From a checkpoint of a small mixture-of-experts model trained on Wikipedia.
Size: 11 layers, width 160, vocabulary 8192, 39.8M parameters.
Experts: 80 GELU neurons an expert, 4 picks a token, a sigmoid router.
Training: a variant of Adam for the experts, 5282 steps.
Below are experts of layer 3 (counted from 0) of a mixture-of-experts language model. Rows are named router (the router's row for the expert) and show model dimensions 0-159. Each number is 200 + 30 x the weight over its row's rms, rounded and kept within 0 to 999.
After each expert's rows: "mostly gets" lists some tokens that are sent to it at least half of the time. This comes from a sample of Wikipedia text that the model never trained on.

# expert 83
router,163,218,248,248,208,175,197,231,197,190,240,193,175,199,174,226,181,204,201,202,148,227,144,204,145,211,183,249,173,187,174,241,155,229,227,184,169,237,189,237,224,169,254,178,228,193,141,213,225,253,170,202,170,187,241,249,163,251,201,208,223,208,206,228,158,149,211,206,229,193,181,226,196,174,220,212,155,206,247,208,167,209,220,186,186,185,240,197,146,179,244,168,179,225,205,167,223,164,187,243,204,151,180,144,220,188,193,189,171,237,188,195,149,245,151,156,178,247,206,227,161,231,171,209,208,191,201,201,187,180,207,193,220,217,196,238,181,258,186,131,177,126,192,252,222,212,201,202,234,201,202,234,243,170,173,210,210,167,157,235
mostly gets: " major", "ain", "iver", " minor", " occup", "ital"

# expert 112
router,219,212,220,153,203,207,220,264,223,165,196,246,202,268,211,226,203,172,252,205,206,186,163,181,200,181,226,231,224,165,189,237,180,230,254,201,203,185,243,225,189,182,229,223,214,132,225,218,223,125,226,159,199,162,249,228,218,188,209,143,243,191,204,153,175,221,180,247,287,184,238,229,162,220,178,225,166,179,182,199,224,227,170,196,217,192,165,189,239,196,164,204,196,206,203,179,231,215,166,195,161,166,209,170,192,163,174,183,173,165,210,213,196,203,160,186,244,199,172,208,177,189,171,213,243,143,214,200,160,182,188,235,181,232,174,247,160,205,187,176,202,129,214,208,137,206,182,267,186,227,217,249,172,188,232,171,167,186,200,231
mostly gets: " de", " c", " l", " Le", " con", " re"

# expert 42
router,269,192,198,242,199,211,177,200,206,210,211,211,233,229,219,174,216,217,171,198,212,258,209,235,175,187,178,217,166,196,241,243,149,146,211,159,208,206,241,188,199,204,169,219,190,194,160,260,149,168,186,203,223,168,195,198,201,170,219,192,250,172,218,217,224,203,173,168,197,213,158,188,202,175,192,216,217,170,226,173,176,269,188,238,278,218,191,209,196,158,186,198,200,146,190,185,214,180,180,249,249,220,219,167,224,164,229,245,181,205,256,189,238,207,201,262,182,172,173,219,247,257,210,241,197,177,137,189,201,173,145,225,188,192,218,195,222,209,220,179,237,171,209,229,177,254,137,231,174,255,187,252,230,244,192,207,184,185,205,264
mostly gets: " |", "|---|---|", " how"

# expert 27
router,175,215,188,245,183,218,209,201,216,171,213,251,271,201,181,190,233,162,232,221,195,221,211,186,190,195,195,183,169,174,193,259,238,166,176,238,116,209,183,186,158,165,216,244,201,210,228,198,172,222,183,188,175,173,193,176,171,226,222,199,244,224,231,171,208,218,208,243,204,218,186,252,184,218,167,195,208,217,201,266,188,158,190,212,181,197,175,167,186,182,185,299,206,184,175,178,174,220,240,259,185,174,180,203,186,199,190,184,194,175,239,212,225,150,202,206,183,174,193,206,213,225,237,291,212,181,93,189,195,159,230,186,185,252,216,224,202,231,175,152,192,190,176,197,175,187,232,214,161,222,240,175,220,201,210,133,175,152,205,240
mostly gets: " season", " album", " area", " series", " film", " city"

# expert 93
router,235,197,219,165,208,227,206,187,186,209,206,242,265,217,240,217,188,184,220,192,173,173,191,169,191,195,162,207,209,201,199,221,198,225,143,180,155,225,228,204,190,225,212,185,203,156,233,266,239,200,244,203,244,215,223,193,184,211,194,127,181,187,204,198,174,167,128,190,223,208,199,238,183,199,170,234,157,228,255,240,223,166,196,254,176,239,205,226,197,150,160,211,175,188,171,179,214,184,149,249,182,175,147,211,195,180,178,193,124,194,214,232,186,205,189,211,205,278,226,202,149,200,178,217,138,150,177,180,200,218,214,222,242,224,163,231,248,188,212,194,239,175,217,226,163,207,202,242,225,235,225,221,249,205,220,164,151,238,136,219
mostly gets: " New", " pro", " local", " main", " British", " pre"

# expert 101
router,215,256,167,180,185,227,227,217,199,140,175,150,184,225,223,222,253,160,199,230,193,205,245,222,199,185,156,191,187,175,239,207,165,216,197,214,186,236,207,161,197,225,212,189,199,107,239,230,178,128,191,225,181,242,235,122,262,201,208,185,214,196,276,179,223,183,159,194,210,222,176,178,232,206,235,241,220,165,183,194,165,168,169,203,190,226,184,132,196,196,221,196,156,200,232,141,195,157,177,204,193,166,141,183,201,165,237,181,146,229,200,213,236,164,185,229,215,194,203,187,183,220,227,253,203,206,188,206,204,203,213,177,212,183,198,235,152,256,228,176,157,222,207,185,217,232,170,209,219,231,208,241,227,204,186,201,189,206,150,261
mostly gets: " (", "(", " [", " "

# expert 29
router,277,192,187,198,180,238,190,150,169,163,217,245,186,232,184,224,213,189,252,217,221,193,207,186,255,200,213,172,247,195,220,192,165,204,194,222,155,185,223,241,176,198,180,182,234,158,192,171,141,156,198,174,196,258,251,154,217,234,207,233,229,233,220,153,197,170,190,210,167,234,197,255,157,199,180,217,169,180,199,263,168,210,176,171,185,205,273,185,173,213,189,203,207,248,218,150,233,246,175,198,232,160,224,206,190,181,181,180,238,186,172,165,214,219,227,220,195,219,189,230,184,215,180,257,185,218,155,148,186,228,171,170,228,209,150,185,117,156,191,193,159,190,255,180,203,161,173,201,168,217,211,217,217,189,193,203,236,139,190,198
mostly gets: " $", " design", " dem", " different", " business", " em"

# expert 96
router,260,216,208,162,233,211,167,219,155,212,163,242,258,179,157,194,178,170,215,218,162,231,177,196,178,228,180,198,208,195,154,227,229,237,208,187,216,282,232,231,229,181,215,186,226,178,243,228,171,201,187,153,174,149,220,187,191,194,179,160,189,215,195,198,210,247,122,175,185,143,242,250,187,219,194,185,189,158,196,261,161,183,236,241,232,221,248,155,183,178,201,173,217,167,202,148,195,176,192,233,200,207,214,244,196,204,162,212,163,233,186,194,243,179,220,211,216,201,158,193,194,187,211,190,242,239,189,195,222,152,182,180,159,237,151,170,155,147,194,213,211,209,202,199,161,184,114,189,248,206,214,218,202,196,229,194,190,223,142,231
mostly gets: " film", " actor", " daughter", " role", " character", " author"

# expert 65
router,236,266,148,200,194,218,188,243,193,162,214,190,184,252,198,209,210,204,167,242,241,189,168,169,184,144,229,198,215,179,216,208,160,177,290,150,175,217,215,227,206,199,235,200,159,194,185,223,240,139,214,231,253,201,181,219,204,228,215,189,170,216,215,221,190,174,139,220,249,207,207,196,212,209,171,261,163,213,156,217,184,244,165,146,175,170,211,144,203,209,198,218,253,182,201,182,197,140,141,239,186,167,214,202,209,179,219,176,201,170,228,195,213,199,202,179,163,214,157,262,175,193,211,189,167,218,218,155,221,191,155,171,199,241,155,232,162,217,184,206,214,153,210,201,193,219,155,172,174,182,222,207,254,157,230,234,230,187,214,255
mostly gets: "=", " List", " Spouse", ":", "):", " :"

# expert 15
router,217,213,178,195,159,213,192,218,198,233,237,253,178,210,162,216,216,213,204,227,203,159,226,172,215,160,234,187,191,172,213,167,239,208,182,199,191,203,181,191,248,151,219,185,195,208,224,206,168,185,236,213,179,212,321,243,247,236,173,182,256,198,166,240,200,176,183,185,226,162,197,194,220,230,219,197,214,192,182,207,140,248,157,202,227,216,234,198,204,228,235,183,217,146,197,143,131,205,176,189,195,153,186,213,200,221,194,131,163,242,224,205,208,186,225,162,200,235,166,228,212,205,190,231,175,202,145,143,202,186,184,167,216,157,221,223,191,216,190,156,265,203,247,248,191,195,137,196,170,206,266,234,212,199,167,165,208,215,238,203
mostly gets: " S", "B", " W", " F", "M", "L"

# expert 24
router,205,255,176,159,132,157,219,227,222,165,171,210,227,215,199,213,235,147,236,249,186,181,195,234,203,208,196,204,257,213,204,169,168,189,170,206,213,225,171,173,166,148,219,191,216,153,186,240,198,231,199,181,181,144,242,148,179,175,194,164,252,200,207,216,234,170,246,178,201,178,187,226,247,211,240,202,226,190,203,221,205,250,196,196,219,181,169,206,219,148,192,278,156,224,134,152,193,190,207,207,174,233,225,194,192,221,184,192,219,221,219,162,170,158,148,275,205,192,178,219,259,206,216,275,184,190,194,165,173,239,216,157,260,204,181,170,169,156,220,199,210,206,187,217,181,188,175,144,194,253,202,198,205,225,180,163,185,195,195,213
mostly gets: " com", " av", " X", " Israel", " phys", " soon"

# expert 8
router,214,201,242,232,209,149,172,174,238,179,228,202,198,234,198,228,174,226,225,194,222,239,252,194,187,135,239,213,194,172,201,193,240,200,208,232,143,207,252,209,229,200,172,186,151,159,255,150,154,159,242,213,211,171,216,199,195,237,206,168,235,169,200,263,187,144,177,268,197,185,191,210,199,172,218,167,166,158,214,255,132,232,205,212,226,164,266,158,164,258,223,190,165,199,206,155,223,173,244,201,230,200,163,240,170,181,196,175,171,216,218,206,219,225,163,202,190,211,194,209,202,148,216,229,180,221,193,157,212,224,183,199,203,243,243,180,166,220,170,135,196,167,208,234,219,181,202,230,233,182,252,187,198,178,164,188,206,168,184,199
mostly gets: " set", "alls", " taken", " sets", "atch", "inners"

# expert 103
router,175,210,235,180,165,188,197,221,202,199,216,187,145,235,215,148,286,179,174,225,224,215,194,247,212,140,204,205,193,230,172,224,208,251,156,199,192,218,228,218,190,161,161,222,235,153,222,182,205,196,209,154,195,228,219,196,178,199,253,112,257,163,207,184,222,191,211,162,166,230,220,235,210,155,251,225,158,219,178,204,191,197,175,194,172,204,194,196,249,208,179,189,223,179,202,204,154,173,229,233,234,224,210,178,134,194,197,191,152,213,254,169,239,238,142,237,221,213,221,175,217,206,219,261,145,191,183,163,209,175,163,253,202,214,263,166,202,209,192,198,167,183,218,285,187,201,201,201,213,222,205,175,179,209,159,193,186,230,184,207
mostly gets: "ift", "allenge", "imal", "in", "eel", "iet"

# expert 72
router,207,215,146,193,219,155,191,225,202,224,242,215,206,176,223,168,180,178,205,212,150,188,229,184,152,185,208,214,190,209,187,243,217,192,162,180,195,261,203,235,197,201,207,211,217,239,227,228,183,221,185,157,183,191,249,228,244,238,201,209,188,180,201,227,168,187,189,179,223,189,158,236,223,165,179,221,143,218,226,255,168,247,166,261,256,188,206,190,152,178,181,183,164,218,172,189,153,165,173,247,223,156,177,200,193,194,246,182,188,255,167,228,181,209,179,238,178,247,177,219,206,210,238,218,161,161,228,208,194,201,193,191,226,155,183,227,151,132,201,223,267,137,259,214,222,199,124,165,210,201,208,175,225,222,259,243,176,180,198,174
mostly gets: " Hot", "|", " Big", "-"

# expert 28
router,185,205,131,137,191,182,186,177,209,232,214,218,241,215,198,185,211,190,171,219,228,173,261,194,185,175,211,239,227,235,181,247,180,218,213,177,216,188,251,154,198,186,235,212,254,186,185,180,228,139,230,203,228,203,245,190,241,144,205,163,215,269,190,188,230,218,207,228,253,215,224,187,223,189,225,200,236,166,233,221,252,186,179,243,229,173,203,183,254,134,220,216,157,183,169,181,197,188,235,226,175,197,192,152,178,205,184,176,193,186,238,195,200,222,186,182,264,194,179,246,177,164,191,271,236,176,209,163,247,194,209,167,191,223,117,150,200,218,191,176,183,218,147,210,141,200,202,209,191,188,183,280,199,192,184,200,183,191,217,189
mostly gets: " a", " an", " comp", " dis", " cl", " Col"

# expert 70
router,168,283,193,175,215,242,240,208,238,193,245,228,181,162,215,185,261,179,208,232,191,215,223,182,150,216,166,203,210,189,225,205,168,187,248,154,228,198,229,226,161,156,202,249,210,99,149,161,209,246,160,178,226,212,237,195,186,197,198,255,230,252,222,156,190,164,160,219,265,222,223,224,181,206,218,243,130,182,235,227,194,133,192,202,215,196,195,175,157,199,210,204,166,234,203,172,234,203,211,221,197,223,149,176,172,219,187,180,198,187,228,182,217,169,200,193,214,193,180,197,204,186,229,233,238,222,138,173,189,208,190,161,171,197,210,224,185,194,226,167,201,218,169,217,133,239,217,185,245,218,177,194,192,216,240,163,168,206,226,220
mostly gets: " own", " design", " rel", " sign", " form", "ect"

# expert 13
router,214,206,215,207,235,213,235,274,167,224,215,208,213,213,245,181,246,213,214,241,167,244,158,251,183,188,240,204,202,213,163,183,196,227,196,239,190,155,248,165,198,156,189,203,234,230,195,175,221,186,224,159,206,219,240,196,204,203,243,195,205,163,239,164,164,157,191,235,236,234,244,234,227,209,243,213,177,176,215,222,160,202,152,232,186,189,136,188,160,234,213,187,246,192,200,137,213,137,168,195,258,182,152,131,190,184,172,192,175,191,169,190,229,196,147,196,216,245,203,198,202,246,250,207,177,187,191,213,193,165,194,187,204,203,188,228,228,238,207,187,174,201,215,210,169,195,135,155,216,201,222,266,216,208,193,252,196,163,143,240
mostly gets: "based", "time", "class", "Star", "stitute", "yard"

# expert 14
router,226,198,206,235,191,196,175,201,202,178,192,281,232,194,180,154,175,214,231,232,121,208,251,202,219,187,215,247,161,145,154,220,198,196,183,133,240,259,190,201,236,166,210,202,245,249,190,209,221,151,193,151,226,230,237,195,253,193,245,197,175,230,172,177,214,239,163,176,201,256,206,207,258,200,209,187,131,199,176,262,236,236,253,221,212,224,186,195,193,219,202,218,169,208,185,168,204,189,189,192,175,200,154,240,213,237,213,171,224,193,219,224,199,167,243,196,211,223,197,219,194,177,285,203,177,210,180,212,212,211,216,250,224,213,202,208,160,188,183,191,201,166,210,172,217,173,192,198,175,208,201,205,210,199,214,224,134,115,154,228
mostly gets: "|", " Succeeded", " met", " •", " Met", " band"

# expert 125
router,203,185,180,180,164,146,198,241,149,177,204,170,206,168,216,196,204,177,175,185,269,213,189,219,208,157,225,211,167,192,216,194,240,242,202,216,232,191,257,187,222,184,170,226,202,169,149,180,226,209,165,147,197,215,191,145,211,213,188,193,244,246,231,191,244,241,164,177,253,206,175,221,190,157,214,214,187,155,187,192,190,204,143,257,214,213,249,210,202,178,224,212,221,225,177,165,235,178,215,225,157,263,189,206,199,224,185,205,206,218,194,221,177,150,213,244,228,209,234,204,147,260,176,190,190,203,170,169,195,170,222,241,219,210,192,213,208,159,194,218,185,210,198,205,122,159,161,187,250,178,167,225,296,226,172,206,226,199,139,143
mostly gets: "rew", "'", "wood", "ful", " particular", "mond"

# expert 108
router,218,221,186,224,165,179,216,242,215,196,201,229,181,253,211,258,205,152,155,207,165,164,222,218,185,205,220,220,167,176,177,187,244,221,211,222,200,205,211,142,228,169,215,226,217,190,210,236,207,185,204,203,196,215,326,244,268,268,218,157,240,204,161,209,178,168,154,206,227,180,237,218,205,235,183,241,179,160,145,177,155,256,141,228,226,245,161,194,194,194,189,208,199,176,219,148,148,211,156,165,199,185,165,153,216,209,219,170,176,216,216,210,196,202,217,195,230,264,189,202,209,199,201,203,182,227,189,169,197,178,191,178,171,178,211,220,203,210,219,167,243,198,237,220,158,257,163,181,157,197,228,246,217,206,181,158,176,185,215,185
mostly gets: " K", " M", " W", " D", " T", " B"

# expert 55
router,215,186,152,215,187,172,196,238,169,188,174,168,179,261,195,263,255,183,210,220,205,263,133,208,182,218,176,189,169,161,206,233,237,183,247,183,147,207,208,208,184,137,178,252,192,138,211,243,210,179,191,187,206,176,213,164,200,238,185,179,154,192,210,196,245,219,165,204,215,196,236,165,218,202,162,259,236,234,159,216,202,280,178,200,133,212,193,247,143,218,198,168,199,210,204,200,168,135,200,224,187,163,188,207,159,247,226,189,197,170,214,228,253,250,206,208,204,208,212,216,188,236,220,165,208,184,179,222,204,226,197,186,204,211,189,215,168,185,203,194,255,194,142,211,178,162,182,134,170,214,185,244,205,249,204,243,190,211,206,202
mostly gets: ":", "',", " :", " including", "\":", ".:"

# expert 92
router,203,235,221,214,226,159,195,208,160,240,168,191,227,248,149,193,227,237,191,197,179,239,179,181,217,167,215,229,238,165,250,199,223,231,233,197,211,187,205,239,185,204,174,228,251,223,206,227,216,225,212,145,180,235,186,171,190,162,188,237,196,165,182,246,161,171,218,253,184,226,221,232,204,136,260,225,207,206,210,213,178,257,189,194,209,217,171,184,242,143,217,232,184,155,204,125,221,190,142,222,205,230,222,189,219,210,165,172,233,215,237,228,229,210,128,280,169,233,243,200,214,180,197,273,206,185,177,226,227,250,168,177,177,197,156,219,173,201,191,182,210,168,230,197,216,210,150,233,219,256,220,197,203,203,197,233,192,209,237,178
mostly gets: " Nominated", " Won", " Gary", "enia", " Vas", "my"

# expert 11
router,217,217,208,204,134,207,187,168,212,175,219,255,203,165,220,212,243,201,171,226,220,150,206,212,142,197,192,172,177,186,213,211,181,250,179,190,130,208,241,246,179,198,205,177,183,157,184,209,216,147,212,216,190,198,193,215,173,210,252,210,169,250,205,197,151,203,214,228,222,183,188,250,165,176,257,212,244,239,225,200,227,200,181,238,183,222,227,120,221,149,202,213,220,185,196,196,130,180,163,291,171,199,157,182,198,167,196,193,196,194,240,225,192,201,192,230,200,231,247,210,173,226,162,236,143,213,141,166,216,191,206,186,263,173,182,207,216,148,188,171,175,199,204,249,235,194,216,218,235,210,155,217,212,237,193,193,163,227,146,187
mostly gets: "ian", "ical", " National", " American", "ist", " British"

# expert 50
router,240,214,221,169,170,215,210,204,214,238,201,224,227,217,159,216,206,154,169,226,191,270,184,190,169,157,213,183,241,169,195,169,243,162,179,220,218,224,204,242,203,159,170,225,258,156,191,256,215,195,190,209,223,204,186,191,180,190,186,206,166,164,216,189,169,181,148,238,186,163,193,210,180,212,221,207,262,197,148,257,215,204,208,189,248,222,172,179,234,144,176,227,152,167,200,169,165,230,202,230,147,222,127,131,143,200,183,193,209,224,195,233,176,193,250,204,180,251,190,257,219,239,261,184,220,213,177,214,160,209,209,219,220,166,218,234,198,203,179,179,239,206,231,222,167,178,187,222,221,261,186,178,240,174,179,202,215,186,130,202
mostly gets: " John", " Ed", " member", " President", " King", " General"

# expert 114
router,225,223,184,240,116,253,204,215,198,194,221,223,210,216,197,164,202,251,259,214,181,238,152,188,211,201,237,186,162,226,260,224,198,222,176,208,160,267,193,219,199,176,175,223,239,188,210,207,173,219,190,180,147,197,176,148,185,197,157,248,177,232,213,153,219,189,164,184,256,261,195,212,198,210,170,186,245,191,185,244,200,254,191,206,187,218,160,232,203,190,189,248,152,163,147,180,181,238,157,209,197,209,158,174,146,192,183,227,179,216,195,248,232,198,189,168,245,227,229,191,187,180,267,233,218,161,205,187,178,197,218,206,237,224,190,202,213,155,227,199,237,152,208,218,190,195,182,225,248,215,227,186,194,138,190,205,190,177,138,246
mostly gets: " Grand", " Open", " Town", " Museum", "weight", " Championships"

# expert 17
router,225,179,177,217,201,203,200,217,196,149,154,194,207,215,218,194,228,217,218,186,245,196,219,250,224,174,202,189,204,234,176,185,237,166,197,219,217,199,248,207,183,201,252,191,179,177,171,233,217,173,210,153,170,149,195,179,233,165,210,204,248,175,195,241,217,223,204,204,280,220,151,206,203,194,215,194,228,169,198,196,175,213,213,254,259,193,237,150,171,189,218,199,198,220,150,173,178,173,206,285,144,198,154,251,150,159,164,190,190,193,184,161,206,156,215,210,184,232,236,255,207,208,237,197,224,169,155,191,197,220,195,227,184,197,222,242,169,188,132,160,237,134,210,289,180,201,190,177,190,191,166,175,241,158,181,190,241,190,218,161
mostly gets: "e", "i", "ali", "racy", "ication", "y"

# expert 10
router,183,223,199,219,198,230,224,190,252,160,239,251,205,248,228,222,208,155,202,244,213,187,231,161,162,160,210,197,216,180,177,206,216,228,216,245,199,186,158,163,243,224,242,261,241,114,212,235,236,221,125,146,205,189,222,153,193,237,244,138,144,222,215,183,153,202,207,239,200,194,240,260,185,181,181,235,177,220,239,229,231,224,175,233,258,175,221,162,159,204,191,208,198,195,173,176,170,154,169,179,214,208,234,214,191,226,202,171,152,239,220,199,199,182,183,179,229,225,176,221,202,213,227,187,207,173,180,203,168,209,183,257,238,215,193,250,166,207,236,181,188,192,178,222,200,241,143,193,203,209,206,242,190,220,197,145,218,195,183,193
mostly gets: "==", " ==", " Occupations", "\n", "===", "===="

# expert 122
router,210,196,183,193,248,239,277,272,196,224,209,206,173,230,152,192,162,216,200,178,192,229,172,169,186,181,248,205,195,236,140,197,252,182,182,168,143,275,217,249,174,190,198,217,207,219,205,155,194,191,177,162,247,251,260,191,193,212,197,174,184,203,192,190,171,203,168,250,209,229,224,205,172,161,245,181,184,223,243,224,213,191,204,206,238,171,194,188,201,212,224,201,199,197,239,164,182,153,188,231,214,229,145,229,200,169,153,218,186,163,190,261,221,191,194,262,200,190,208,246,239,183,225,247,134,184,238,205,136,220,159,233,265,215,225,193,157,189,191,195,175,182,184,191,239,209,140,196,195,182,197,192,249,212,169,202,200,204,196,215
mostly gets: " home", " There", "There", "unners", "aily", "iamond"

# expert 7
router,200,221,180,216,137,212,210,223,214,235,203,251,209,254,157,253,211,176,212,237,180,174,208,232,212,199,202,204,215,211,200,205,208,235,232,228,178,229,198,153,185,155,176,224,196,134,196,263,243,171,169,208,196,159,323,234,270,207,185,175,202,218,160,211,211,168,192,218,243,208,213,201,214,244,218,178,231,212,143,206,175,241,171,247,242,206,171,176,165,133,165,215,181,176,201,176,177,229,172,189,177,178,180,185,148,186,194,162,201,197,178,188,232,160,233,170,222,230,224,228,226,242,220,242,182,221,195,155,162,183,207,192,144,228,186,212,184,222,222,149,226,178,211,219,160,229,200,193,172,220,189,208,203,171,210,138,208,172,212,206
mostly gets: " B", " G", " H", " V", " K", " D"

# expert 81
router,149,189,192,186,226,178,223,178,209,214,195,221,241,243,190,235,202,202,196,239,190,172,198,235,258,197,138,252,199,182,228,249,214,198,242,227,171,192,242,179,167,150,221,237,193,165,205,238,186,128,159,173,217,192,271,245,247,218,204,172,201,229,204,217,211,185,212,215,198,240,142,210,159,252,196,221,164,194,211,215,134,216,145,226,227,195,158,173,159,150,181,162,147,209,216,156,158,220,196,220,179,158,213,172,211,228,207,202,218,148,208,212,204,200,198,185,271,217,166,185,220,194,177,237,207,181,189,188,180,167,211,170,199,219,155,190,199,167,214,199,168,179,233,252,174,224,231,152,169,204,240,261,207,191,261,191,207,233,219,202
mostly gets: " b", " m", " s", " c", " n", " st"

# expert 87
router,215,213,208,188,224,165,178,192,205,251,211,236,242,201,160,203,222,224,217,188,226,211,264,194,221,156,209,248,175,198,200,211,159,219,241,201,155,188,201,212,219,208,197,164,203,186,170,210,145,237,143,179,179,170,206,245,165,177,231,205,254,266,167,239,205,202,168,159,206,202,163,225,233,150,202,228,215,171,195,204,163,253,191,234,196,178,179,233,239,183,189,258,195,140,187,167,180,212,201,232,213,211,237,152,226,187,248,251,206,249,204,187,261,196,162,227,212,172,214,244,192,192,180,244,213,161,148,236,202,176,133,163,161,211,179,226,135,175,212,202,246,186,197,211,192,226,139,197,235,235,163,192,214,180,173,216,205,156,224,172
mostly gets: "olog", "acter", "ogen", "gg", "ymn", "ograph"

# expert 102
router,185,224,237,171,162,194,184,147,218,233,188,191,189,196,147,169,272,212,169,228,207,228,210,235,236,155,217,180,212,179,137,183,212,224,166,222,197,205,230,182,232,134,215,224,235,193,167,204,214,186,222,222,201,171,295,238,195,185,238,220,182,198,214,183,217,185,232,201,181,199,255,233,179,206,202,221,176,212,207,198,182,178,158,197,206,185,216,235,148,185,138,222,205,257,178,122,174,196,233,226,214,164,212,221,197,195,189,240,161,206,162,225,174,237,165,215,147,216,183,188,212,209,170,235,230,151,117,189,214,202,195,238,186,250,184,206,172,142,180,235,208,200,196,174,160,150,181,220,241,190,184,234,229,203,160,243,191,165,171,170
mostly gets: "′", " million", " Despite", " billion", " sq", "8"

# expert 54
router,238,269,191,192,200,238,220,223,181,215,169,198,266,191,223,202,179,212,236,241,235,217,183,164,260,188,189,217,171,180,140,236,165,235,250,201,198,185,251,201,179,213,222,218,200,137,188,220,174,194,151,215,203,245,217,210,248,211,175,169,162,253,212,178,207,162,190,194,187,254,206,176,196,203,166,185,227,171,160,230,204,208,177,201,183,208,204,165,204,135,212,232,179,157,166,141,176,129,141,261,170,205,203,224,129,220,179,198,189,218,216,184,254,147,187,205,229,189,229,237,218,202,201,241,207,239,201,225,200,194,203,233,217,186,162,233,198,166,204,198,260,208,200,190,211,224,136,250,196,208,202,200,246,225,219,247,165,201,185,183
mostly gets: ".;", ");", "\";", ";", " ;", "%;"

# expert 123
router,191,235,209,160,196,207,160,162,187,190,173,184,238,237,184,183,215,175,181,217,209,157,186,243,200,182,246,225,198,172,203,247,166,231,213,227,201,248,170,251,194,200,219,250,200,162,171,263,230,170,185,169,167,185,217,170,176,205,203,210,200,243,264,164,206,167,200,161,215,247,157,228,237,178,235,207,227,177,263,228,154,201,225,245,215,149,179,197,203,171,180,244,241,181,158,175,189,209,185,260,204,235,181,158,149,205,212,213,185,238,230,210,235,249,171,182,254,229,214,179,191,185,199,208,211,250,198,231,205,199,210,219,158,229,196,219,198,221,174,232,245,191,196,223,172,207,212,182,232,209,135,202,283,180,107,189,186,204,189,215
mostly gets: "ton", "cher", "ster", "stone", "wealth", "ge"

# expert 21
router,193,220,190,214,170,262,194,196,222,216,154,219,230,212,186,208,237,207,173,235,238,214,244,148,224,202,240,217,230,175,119,219,263,228,178,206,197,227,204,267,187,237,216,186,288,209,209,214,152,175,200,175,206,145,196,195,226,181,216,170,160,189,216,165,182,160,162,171,277,183,240,215,194,216,261,191,150,157,175,264,217,201,204,171,193,168,181,139,181,214,168,224,199,194,170,171,235,186,203,187,235,175,190,154,261,168,222,196,213,181,219,167,213,212,224,196,233,229,223,224,196,219,243,184,171,193,182,206,232,250,238,191,202,260,173,187,193,230,196,195,196,158,235,220,234,187,186,178,194,209,205,264,236,162,189,220,183,182,178,206
mostly gets: " Genus", " Born", " Education", " Location", " Coordinates", " Phylum"

# expert 67
router,209,211,219,195,215,190,211,168,242,160,208,162,166,159,196,226,214,165,225,213,204,252,243,192,194,154,193,185,184,188,211,185,251,239,224,223,138,238,159,216,206,181,203,237,197,169,212,262,176,205,195,156,171,187,260,206,255,213,227,210,225,176,231,193,133,216,232,238,204,168,205,226,217,217,186,250,211,213,237,251,212,216,169,229,181,159,207,191,196,145,220,218,184,246,196,104,200,169,229,249,234,230,177,161,185,222,181,167,212,214,147,199,206,225,200,157,209,150,173,199,228,207,210,280,160,212,199,235,196,240,207,207,199,194,186,169,161,170,187,242,220,227,174,202,227,232,171,188,251,234,165,229,198,231,173,248,173,175,166,174
mostly gets: " −", " ·", " +", " Qualification", " Pts", " ±%"

# expert 18
router,181,210,194,170,206,230,206,175,215,185,216,241,168,161,219,215,207,223,202,198,170,239,169,206,180,203,202,195,176,186,205,182,187,235,246,217,162,242,177,237,187,167,218,196,231,211,205,205,242,186,212,200,165,166,320,203,250,242,209,209,160,210,254,224,208,198,213,241,220,172,166,182,136,210,187,234,175,204,193,211,142,183,187,212,233,189,227,166,202,231,204,196,173,188,174,128,195,168,180,302,214,199,173,206,224,183,223,172,146,197,172,186,191,211,238,210,213,243,179,256,179,219,218,213,219,233,167,173,202,196,243,203,190,183,232,257,225,211,186,167,214,122,160,209,164,190,182,214,217,158,215,258,239,147,149,216,210,202,158,221
mostly gets: "elve", "9", "×"

# expert 3
router,216,204,201,217,180,270,255,198,236,154,216,169,189,224,189,199,189,182,155,195,176,215,234,176,220,222,155,235,188,151,252,220,195,234,202,226,206,233,227,165,244,244,246,223,173,133,189,207,182,173,179,220,200,218,252,164,270,223,185,139,178,238,248,206,215,185,187,175,213,207,179,187,223,179,217,229,189,161,175,217,201,235,172,277,183,177,176,180,204,174,225,190,146,163,176,120,183,165,176,201,191,185,201,194,126,189,226,205,176,259,191,230,171,161,208,230,217,213,195,214,156,175,214,233,224,265,194,193,237,267,191,210,155,186,177,220,154,219,203,221,246,168,207,186,200,238,170,223,191,179,214,180,205,175,216,192,178,205,162,198
mostly gets: " (", "(", " [", " (\"", "See", " Animalia"

# expert 53
router,204,297,192,269,158,187,220,166,170,162,194,200,238,249,203,217,249,200,213,242,240,193,173,162,215,160,229,214,184,174,193,237,230,174,227,231,133,225,194,224,232,199,194,211,192,188,176,231,153,196,179,179,207,191,174,170,168,232,191,242,260,184,217,199,261,193,211,212,200,227,193,215,181,200,255,195,227,198,195,274,133,170,219,213,216,221,210,173,182,227,182,203,203,193,163,184,132,203,227,235,186,201,113,202,201,184,215,190,202,227,234,264,226,210,238,166,228,200,185,228,237,191,193,281,206,212,139,211,226,196,225,195,152,205,174,186,206,212,208,148,162,158,198,238,201,176,213,187,196,213,194,191,214,191,160,167,202,175,228,203
mostly gets: "ions", "ations", "ters", "ities", "ons", " members"